{"num_hidden_layers": 8, "hidden_size": 256, "n_experts": 64, "experts_per_token": 6, "d_expert": 64, "d_shared_expert": 384, "hidden_act": "swiglu", "moe_layers": [0, 1, 2, 3, 4, 5, 6, 7], "router_score": "softmax", "normalize_top_k": false, "routed_scale": 5.24, "balance_loss": 0.000109, "balance_bias": true, "router_cosine_scale": 14.0, "init_std_router": 0.00852, "lr_router": 0.000958, "vocab_size": 29262, "norm": "rmsnorm", "norm_eps": 1e-06, "tie_word_embeddings": false, "optimizer": "soap_variant", "learning_rate": 0.0033, "beta1": 0.95, "beta2": 0.95, "max_grad_norm": 0.5, "batch_tokens": [32768, 65536, 98304], "max_seq_len": 1024, "train_tokens": 351000000, "max_steps": 5876, "dataset": "wikipedia_en"}
Below are experts of layer 3 (counted from 0) of a mixture-of-experts language model. Rows are named router (the router's row for the expert) and show model dimensions 0-255. Each number is 128 + 24 x the weight over its row's rms, rounded and kept within 0 to 255.
After each expert's rows: a language model's description of what the expert responds to. This comes from a sample of Wikipedia text that the model never trained on.

# expert 37
router [ 84 118 135 129 143 142 112 113 124 149 138 117  79 126 161 133 132 130  99 146 154  77  92 111 114 153 146  99 123 175 107 119 120 126 124 136 127 111 140 167 154 116 148 116 126 154 143 148 121 124 108  98  86 144 133 134  99 150 120 123 187 182 167 149 124 139 134 151 168 110  96 153 130 141 125 166 124 136 115 106 112 123 119 125 103 114 138 122 132 177 158 108 110 150 121 156 138 119 127 122 128 119 143 132 144 126 131 117  89  92 100 172 118 112 142 128 185 122  97 158 132 151 132 171 104 128 152 162 147  97 162 146 151 113 139 111 110 123 126 104  92 137  84 117 173 103  95 123 106 147 179 127 122  99 160 166 151 124  88 128  94  70 135  78 131 115 120 125 181 127 131 126 104 138 135 128 129 122 103 135 160 148 114 108 177 148 120 122 104 139  75  81  69 110 118 121 131 155 139 138 128 148 117 114  84  61 135 118 158  91 137 111 146 126 121 108 155 131 137 137 160 111 162 143 144 175 103 115 135  93 132 164 124 164  96 157 121 116 126 111 133 102 117 119 116 145 126 161 183 116 128 125 168 156 103 153]
Description: Sentence starters and separators in reviews, chart and award text, like According, indicating, Nominated, Billboard, Metacritic table bars.

# expert 60
router [ 87 110 156 103 129 105 124 118 151 113 114 132 113 145 167 151 139  86 123 120 138 110 164 132 150 142 135 126 106  98 100 131 118 139 151 126 158 109 182 114 189 142 139 112 107 136 120 123  91 110 143  90 118 143 105  94 115 185 141 121 211 137 139 103 156 156 127 155 208 125  88 138 135 120  90 104 149 153 143  97 165 165 136 147 140 122 113 142 130 138 132 100 150 127 120 129 164 138 145 161 124 114  93 155 146  65 159 158 150 170 115 143 168 147 125 177 139 114 112  82 130 112 105 105 141 151 144 118 124 158 147 152 103 139 127 132 120 107  93 138 138 115 146 124  93 126 133 118 128 137 137 113 109 155 113  99 138 135 144 108 135 114 127 105 109  85  97 123 129 167 139 157 127 105 135 120 131 139 121 134 139 183 132 149 137 166 125 148 116 138 108 141 117 124 106 163 122  96 104 187 102 150 132 127 179 130 172 120 126 130  69 128 151  91 163 121 104 104 169 101 117 116 137 133 176  98 129 115 136 132 116 128 141 123 172 102 117 130 134 129  95  91 129 143 141 163 147  98 133 106 102 107 165 142  90 120]
Description: Event nouns after World or dates, such as War in World War I, year, season, Championships, and digits inside years.

# expert 55
router [130 109 110 134 146 137 154 110 144 136  64 118 120 135 132 124 163 138 114 115 105 158 150 104 133 121 160 135 136 140 106 116 165 112 124 129 108 116 177 162 134 139 134 111  84 122 111  91 158 106 121 148 144 139  61 119 152 125 159 132 141 167 162 150 100 132 140 104 149 162  80 126 102 155 168 124 109 119 101  73 158 128 124 131 159 128 148 138 126 162 126 134 147 135  96 157  93 120 134 103 138 129 146 128 149 120 107 158 142 130 116 112 143 143 155 205  80 138 120 145 123 128 110 134 159 143  91  79 136  96 159 159  59 108 135 112  95 154 158 156 204 137 129 145 145 116 115 169 129 129 143 145  93 150 127 127 124 137 127  82 113 110 138 141  91 105 129 165 155 139 109 146 155 139 104 145 154 135 147 115 123 136 126 156 119 139 127 119 150 120  74 130 121 145  79 112 109 119 136 128 150 137 145 119 185 136 136 124  99 133 156 101 119 142 159 131 128 115 114 115 162 122 103 155 171 132 170 101 117 196 139 147 110 150 128 106  95 118 135 147 118  70 114 167 142 151 149 139  90 112 138 115 141 147 143 141]
Description: Digits of years and numbers like 2000s, 2014, plus mid-word pieces and place prefixes such as San, Los, Sri, St.

# expert 39
router [126 122 157 101 148  89 122 143 141 104 125 153 134 134 130 143 133 118 151 121 166 140 132 120  89 138 120 101  90 137 123 101 178 184 141 112 114 105 139 118 116 132 113 124 161  94 139 136 157 143 141 146 163 123 156 115 123 152 144 137 120 147 142 160 108 118 145  75 106 142  78 112 105 157 112  91 125 107 101  90  99 125 117 130 106 155 125 140 125 125 143 145 141 118 102 157 123 115 136  74 129 118  86  94 138 173 130 162 111 136 130 136 135 103 124 139 111 126 115  98 124 133 139 144 138  96 144  57 142 125 165 146 152  98 113 105  93 111 155  98 125 129 120 140 175  97  92 138  95 141 108 134  67 175 203 125 113 100 152  90 139 113 124 125 133 100 178 151 138 152 153 145  79 137 133 150 160 159 151 162 122 138  86  97 135 120 153 142 156 161 126 122 102 134 119 149 132 187 113 125  91 161 129 102 152 122 209 126 152 133 152 134 168 104 135 143 119 103 137 138 123 128 115 129 136 144 103 137 117 142 120 144 147 138 155 166 131 139 135  96 143  98 134 160  89 142 111  93 118 100 111 102 183 125 116 126]
Description: Space or comma after a day-month before the year, like 12 March 1763, plus units such as kg, cm, minutes, degrees.

# expert 62
router [135 113 130  96 142 124 145 135 134 119 148 178  89 142 158 150 109 165 132 116 160 125 160 142 150 112 117 128 117 148 123 117  97 170 111 105 107 126 182 118 152 160 138 127 116 113 124  71 115 132 122 173 111 170 137 174 123 183 156 159 121 135 147  98 107  97 124 142  79 135 127 126 155 154 108 114 122 120 105 102 131 118 101 158 111 135 148 138 116 167 113 114 150 127 125 128 156 144 135 116 115 153 130 129 121 179 121 145 144 123 121 151 152 133 141 149 152 195 146 119 146 167 151  92 114 105 114 135 108 167 141 116 129 130 138 129 111 113 159 125  92 119  85 106 161 164 127 118 112 126 125  73 150 112 124 146 124 104 115 152 117 127 127 117 122 136  99 125  72  94 163 150 106 151 113 142 126 119 130 194 157 114  83 116 144 111 177  88  92  96 103 119  69 145  88 154 139 116 120 159 110 142 106  96 137 104 146 159 125 167 164 104 134 152 147 116  86 101 145 115 128 114  96 173 128 143 109 151 162 153 121 133 150 118 129  87 144 141 132 129 141 117 116 144 100 131 144 133 147 127  96 110 137  56 159 175]
Description: Fragments after an initial letter, like f+at, f+idd, plus words like other, another, own, public, and numbers in tables.

# expert 4
router [171 129 161  91  80 140 138 115 158 121 110  86 114 165 146 141 115  88 150 120 128 133 129  93 118 148 150 133  92 130 109 131 147 144 105 129 161 105 107 173 164 130 122 115 110 122 160 150 142 136 158 136  96  73 150 141 137 115 166 120 142 139 162 109 108 112 157 127 157 135  89 120 169 125 133 130 148 117  71 111 113 135 145 111 162 116 113 139 159 135 179 133 127 128 111  91 128 130 146 119 140 115 122  95 191 153 143 154 116 154 136 143 168  95 124 157 130  85 109 129 130 164  73 169 117 136 130 124 137 101 107  58 134 159 125 129 119 175  95 178 121 108  86 128 116 113 101 138 124 166 108 157 117 105 116 148 131  99 104 139 118 110 121  85  97 182 127 126 139 150 116 100 133 151 120 154 116  80 137 109 126 144 121 149 142 164 165 113 150 114  85 101 116 131 118 155 158 157 140 147 111 171 144 135 176 128 105 137 126  95 121 114 130 135 125 141  93 167  66 137 141 127 133 113 116 146 123 146 155 125 101  88 147 135 121 112 133 134 103 114 145 111  87 109 111 135 127 150 135  97 143  92 115 118 121  73]
Description: Pieces of Japanese names and words (Tak-ash-ima, Shin, Kaw), Japan/Hong Kong terms, and line breaks before section headings or list entries.

# expert 42
router [130 120 124 128 137 146 108 139 151 136 130 110 105 153  99 110 139 127 101 106 130 116 151 140 129 156 127 147 109  99 129 155 111  77 109 130 105 143 121  81 133 146 122 135 145  96 109 121 130 127 131 131 132 176 118 125 126  85 103 144 128 149  97 103 143 116 134 134 139 166 148 138 133  91 141 118  99 100 147 117 151 131 172 105  93 123 148 135 153 111 152 141 139 140 106 126 145 143 121  91 138 151 151 190 140 106 109  74 170  67 104 113 129 134 113 141  78 158 163 124 110 123 141 105 131 173 145  94 174  88 149 131 119  82  88 141 121 118 103 138 143 136 110 189 111 156 116 130 146  99 103 126  73 156 132 168 162 115 159 132 147 137 160 127 117  92 147  85 145 193 123 147 123 115 142 144  66 126 114 103 113 151 159 125 180 120 112 129 108 124 116 142 120 143 114 119 167 100 138 149  93 164 154 142 137 140  70  95 136 111 161 124 124 158 133 139 154 164 148 116 124 156 130  87 114 116 129 145  97  85 112 124 136 142 101  92 109 124 145 155 177 150 159 105 134 120 102 119 134 172  96 139 125  81 124 147]
Description: Party and ideology words before Party or Congress, such as Democratic, Conservative, Liberal, Communist, and mid-word fragments like re, gu, ophys.

# expert 1
router [ 89 172 151 126 148  75 112 157 117 141 102 124 141 140 120 160 150 120 164 132 152 146 157 152 169 134 116 146 137  85 156 121 174  87 157 111 134 146 143 157 138  79 131 154 141  97 132 130 148 101 143 138 146 148 137 123 135 134 132  98 117 110 117  76  89 141 162 155 100 127 133 126 149  84 114 133 130  98 155 117 105 138 132 114  89 135 150 144 154 123 190 143 130  95 102 144 131 100 140 150 162 124 111 161 107 130 178  91 102 152 134 141 105 139 134 145 125 123 122 129 116 151 120 116 102 166 149 107 139 140 151  94 131 104  96 181 112 120 114 135 113 116 150 131 157 155 168 131 126 108 108 154 143 156 129 140 128 129 146 127 147 168  77 121 125 135 158 140 115 114 123 103 101 142 144 126 100 115 139 197 147 147 141 121 182 136 110 118 106  96 121 211 114 144 136 123 185 189 144 100  99 157  95 123 130 128 120  91 128 129 107 120 116 160 157 129 145  95 125 147 124 164 117 124 157  99 140 167 171 174 130 128 141  99 131 104 141 153 118 153 152 157 163 120 119 113 113 135 123 104  95 117 153 159 149 143]
Description: Final pieces of personal and place names, like Luc-io, Low-ry, Nast-asia, plus the Country field in infobox lists.

# expert 13
router [108 128 136 150 123 139 146 154  72 139 118 158 131  93 123 127 136 145 128 132 178 161  91 162 126 125 143 131 155 150 122 125 133 149 105 145 130 134 129 103 149 139 122 155 147 112 145 111  83 102 126 117 121 132 120 150 179 136 102 150 107 114 105 117 161 144 110  88  83 150 107 100 100 101 105 113 142 107 139 186 151 124 174 144  92 139 126 109 134 153 135 103 106 117 108 143 137  85 142 143 131 125 126 171  76 126  79  66 102 121 149 110  95 109 144 101 109 100 128 135 122 114 167 110 109 161 134 129 172 116 143 114 120 141  81 111 115  84 130 111 137 139 167 115 113 127 176 105 130 113 142 158 132  81 108 147 156  84 147 170 148 112 145 110 133 149 151 105  99 122 176 136 160 103 123 120 118 131 130 108 113 104 153 102 135  96 110 127 112 131 112 160 164 189 149 107 171 110 112 160 145 148 134  95 134 165 123 104 144 107 124 123 147 128  84 145 138 115  92 151 158 112 102 160 113  86 130  94 127 123 101 159 128  91 123 168  98 113 113 120  94 106 114 141 124 109 145 131 123 101 167 104 126  93 186 103]
Description: First digits of percentages in census racial makeup and vote totals, like 97.84%, plus place words such as County, District, Avenue, School.

# expert 35
router [ 95 152  82  99  83 117 103 154 153 127  99 139 135 135  71 124 117 147 127 107 102 138 166 148 119 123 171 144 142  72 134 159 139  63 122 126 126 108  97 110 161 119 154 127 120 111  95  89 108 120 162 143 149 169 141  85 126  93 159  85  91 125 141 114 141 115 137 169 151 114 158 130 125 110 133  82  92 130 165 142 136  97 112 185  80 115 160 137 137 125 127 113 116 108  98 145 126 165  99  91 139 108 117 144 131 130 134 141 143 125  99 130 168 135 148 101 166 130 163 111 133 124 107 118  89 126  93 154 110 135 140 120 115 100 117 139 106 134 127 139 111  95 124 150 105 138 178 171 135 111 132  86 121 139 172 174 140 127 162 115 144 128 112 112 145 107 107 126 113 185 180 110 124 142 140 149 128 113 143 139 123 151 147 129 126 154  73 124 131 121 139 167 151 153 116 127 112 122 128 128  74 152 140 171  95 115 118 159  95 107 107 110 139 149 150 112 168 126 103 111 147 166 121 106 145 113 157 185 121 118 101  90 154 148 130 136 102 167 128 154 152 122 124 148 105 123 131 124 129 128 154 156 127  92 131 147]
Description: Mixed word pieces, numerals, and function words, such as vo-ic-email, hom-ic-ides, 1-st Baron, not, first, COVID-19 hyphen.

# expert 22
router [111 138 178 127 169 119 117 136  78 148 123 126 189 114 110 131 135 157 175 123 113 111 140 108 143 142 128 102 150 135 125 120 128 148 120  99 147 163 118 152 163 137 126 123 132 146 183 128  92 106 124 119 122 173 119 134 129 144  98 123 108  71 102 112 138 119  92  52 120 120 129 137 113 151 135 142 153 108 139 142 154 129 141 107 102 133 119 136 130 106 109 127 150 109 154 114 158  98 175 136 117 106 150 142  93 124 133 151 113 111 161  69  88 110 141  95 106 117 132 159 123 139 152 121 135 112 125 118 159 133 168 120 114 166 126 110 145  98 157 123 100 135 207 128 130  66 134 134 167 125 130 146 104 157 116 161  83 103 127 138 191 136 156 147 129 115 162 161 115 122 152 160 128 117 128 152 161 150 149 122 152 119 150 131 140 155 110 101 132 136 123 102 111 128 169 124  80 146 108 144 110  98 114 130 112 121 133  79 138 101 121 141 126 163 122 121 135 123 134 142 162 122 106 161 164 122 130 100  99 150  80 151 116 105 152 204 120 134 115 147 158 110 115 157 121 130 131 177 117 125 104 150 113 136 178 111]
Description: Location and distance words (km, mi, located, near, Route), degree signs, and mileposts in road junction lists, plus compass-direction contexts.

# expert 33
router [163 126 116  88 139 143 126 124 167 137 113 124 104 110 136 105 129 117 137 100 188 108 147 143 145 147 131 159  99 136 122 137 107 154 114 134 167 144 110  94 194 108 108  98 153 130 138 147 107 110 137 116 106 128 109 165 170 101 178 124  89 108 134 166 114 118 147 130  96 143 169 115 138  96 121 112 135 158 139 115 109 134 153 119 183 119 108 127 136 144 147 189 106  93 120 117 119 117 117  98 141 130 111 111 147 118 129 116 139 126 135 138 155 106 163 128 100 113 131 159 104 121 129 149  96 114 154 146 104  92  91 115 121 116  53 128 113 157  97 185 124 115 158 113 102 136 124 147  98 163  96 124  70 157 119 157 120 103 106 110 144 145  85 123 130 132 149 107 149 128 101  90 176 164 120 170 129  79 107 160 165 156 153 119 107 122 159 111 150  95 106 143 127 136 129 141 156 122 110  88 101 125 133  99 158 140  88  91 144 139 124 107 168 127  78 154 108 145  92 153 111 147 142 119 136 128 121 134 129 118  95 119 139 158 129 138 129 160 102 143 169 122 139  95 153 140 137 148 103 104 170 131 101 136 140  82]
Description: Syllable pieces of romanized Chinese and Vietnamese names and raw bytes of CJK, Cyrillic or Arabic script, e.g. Ningxia, Tun-han, Binh.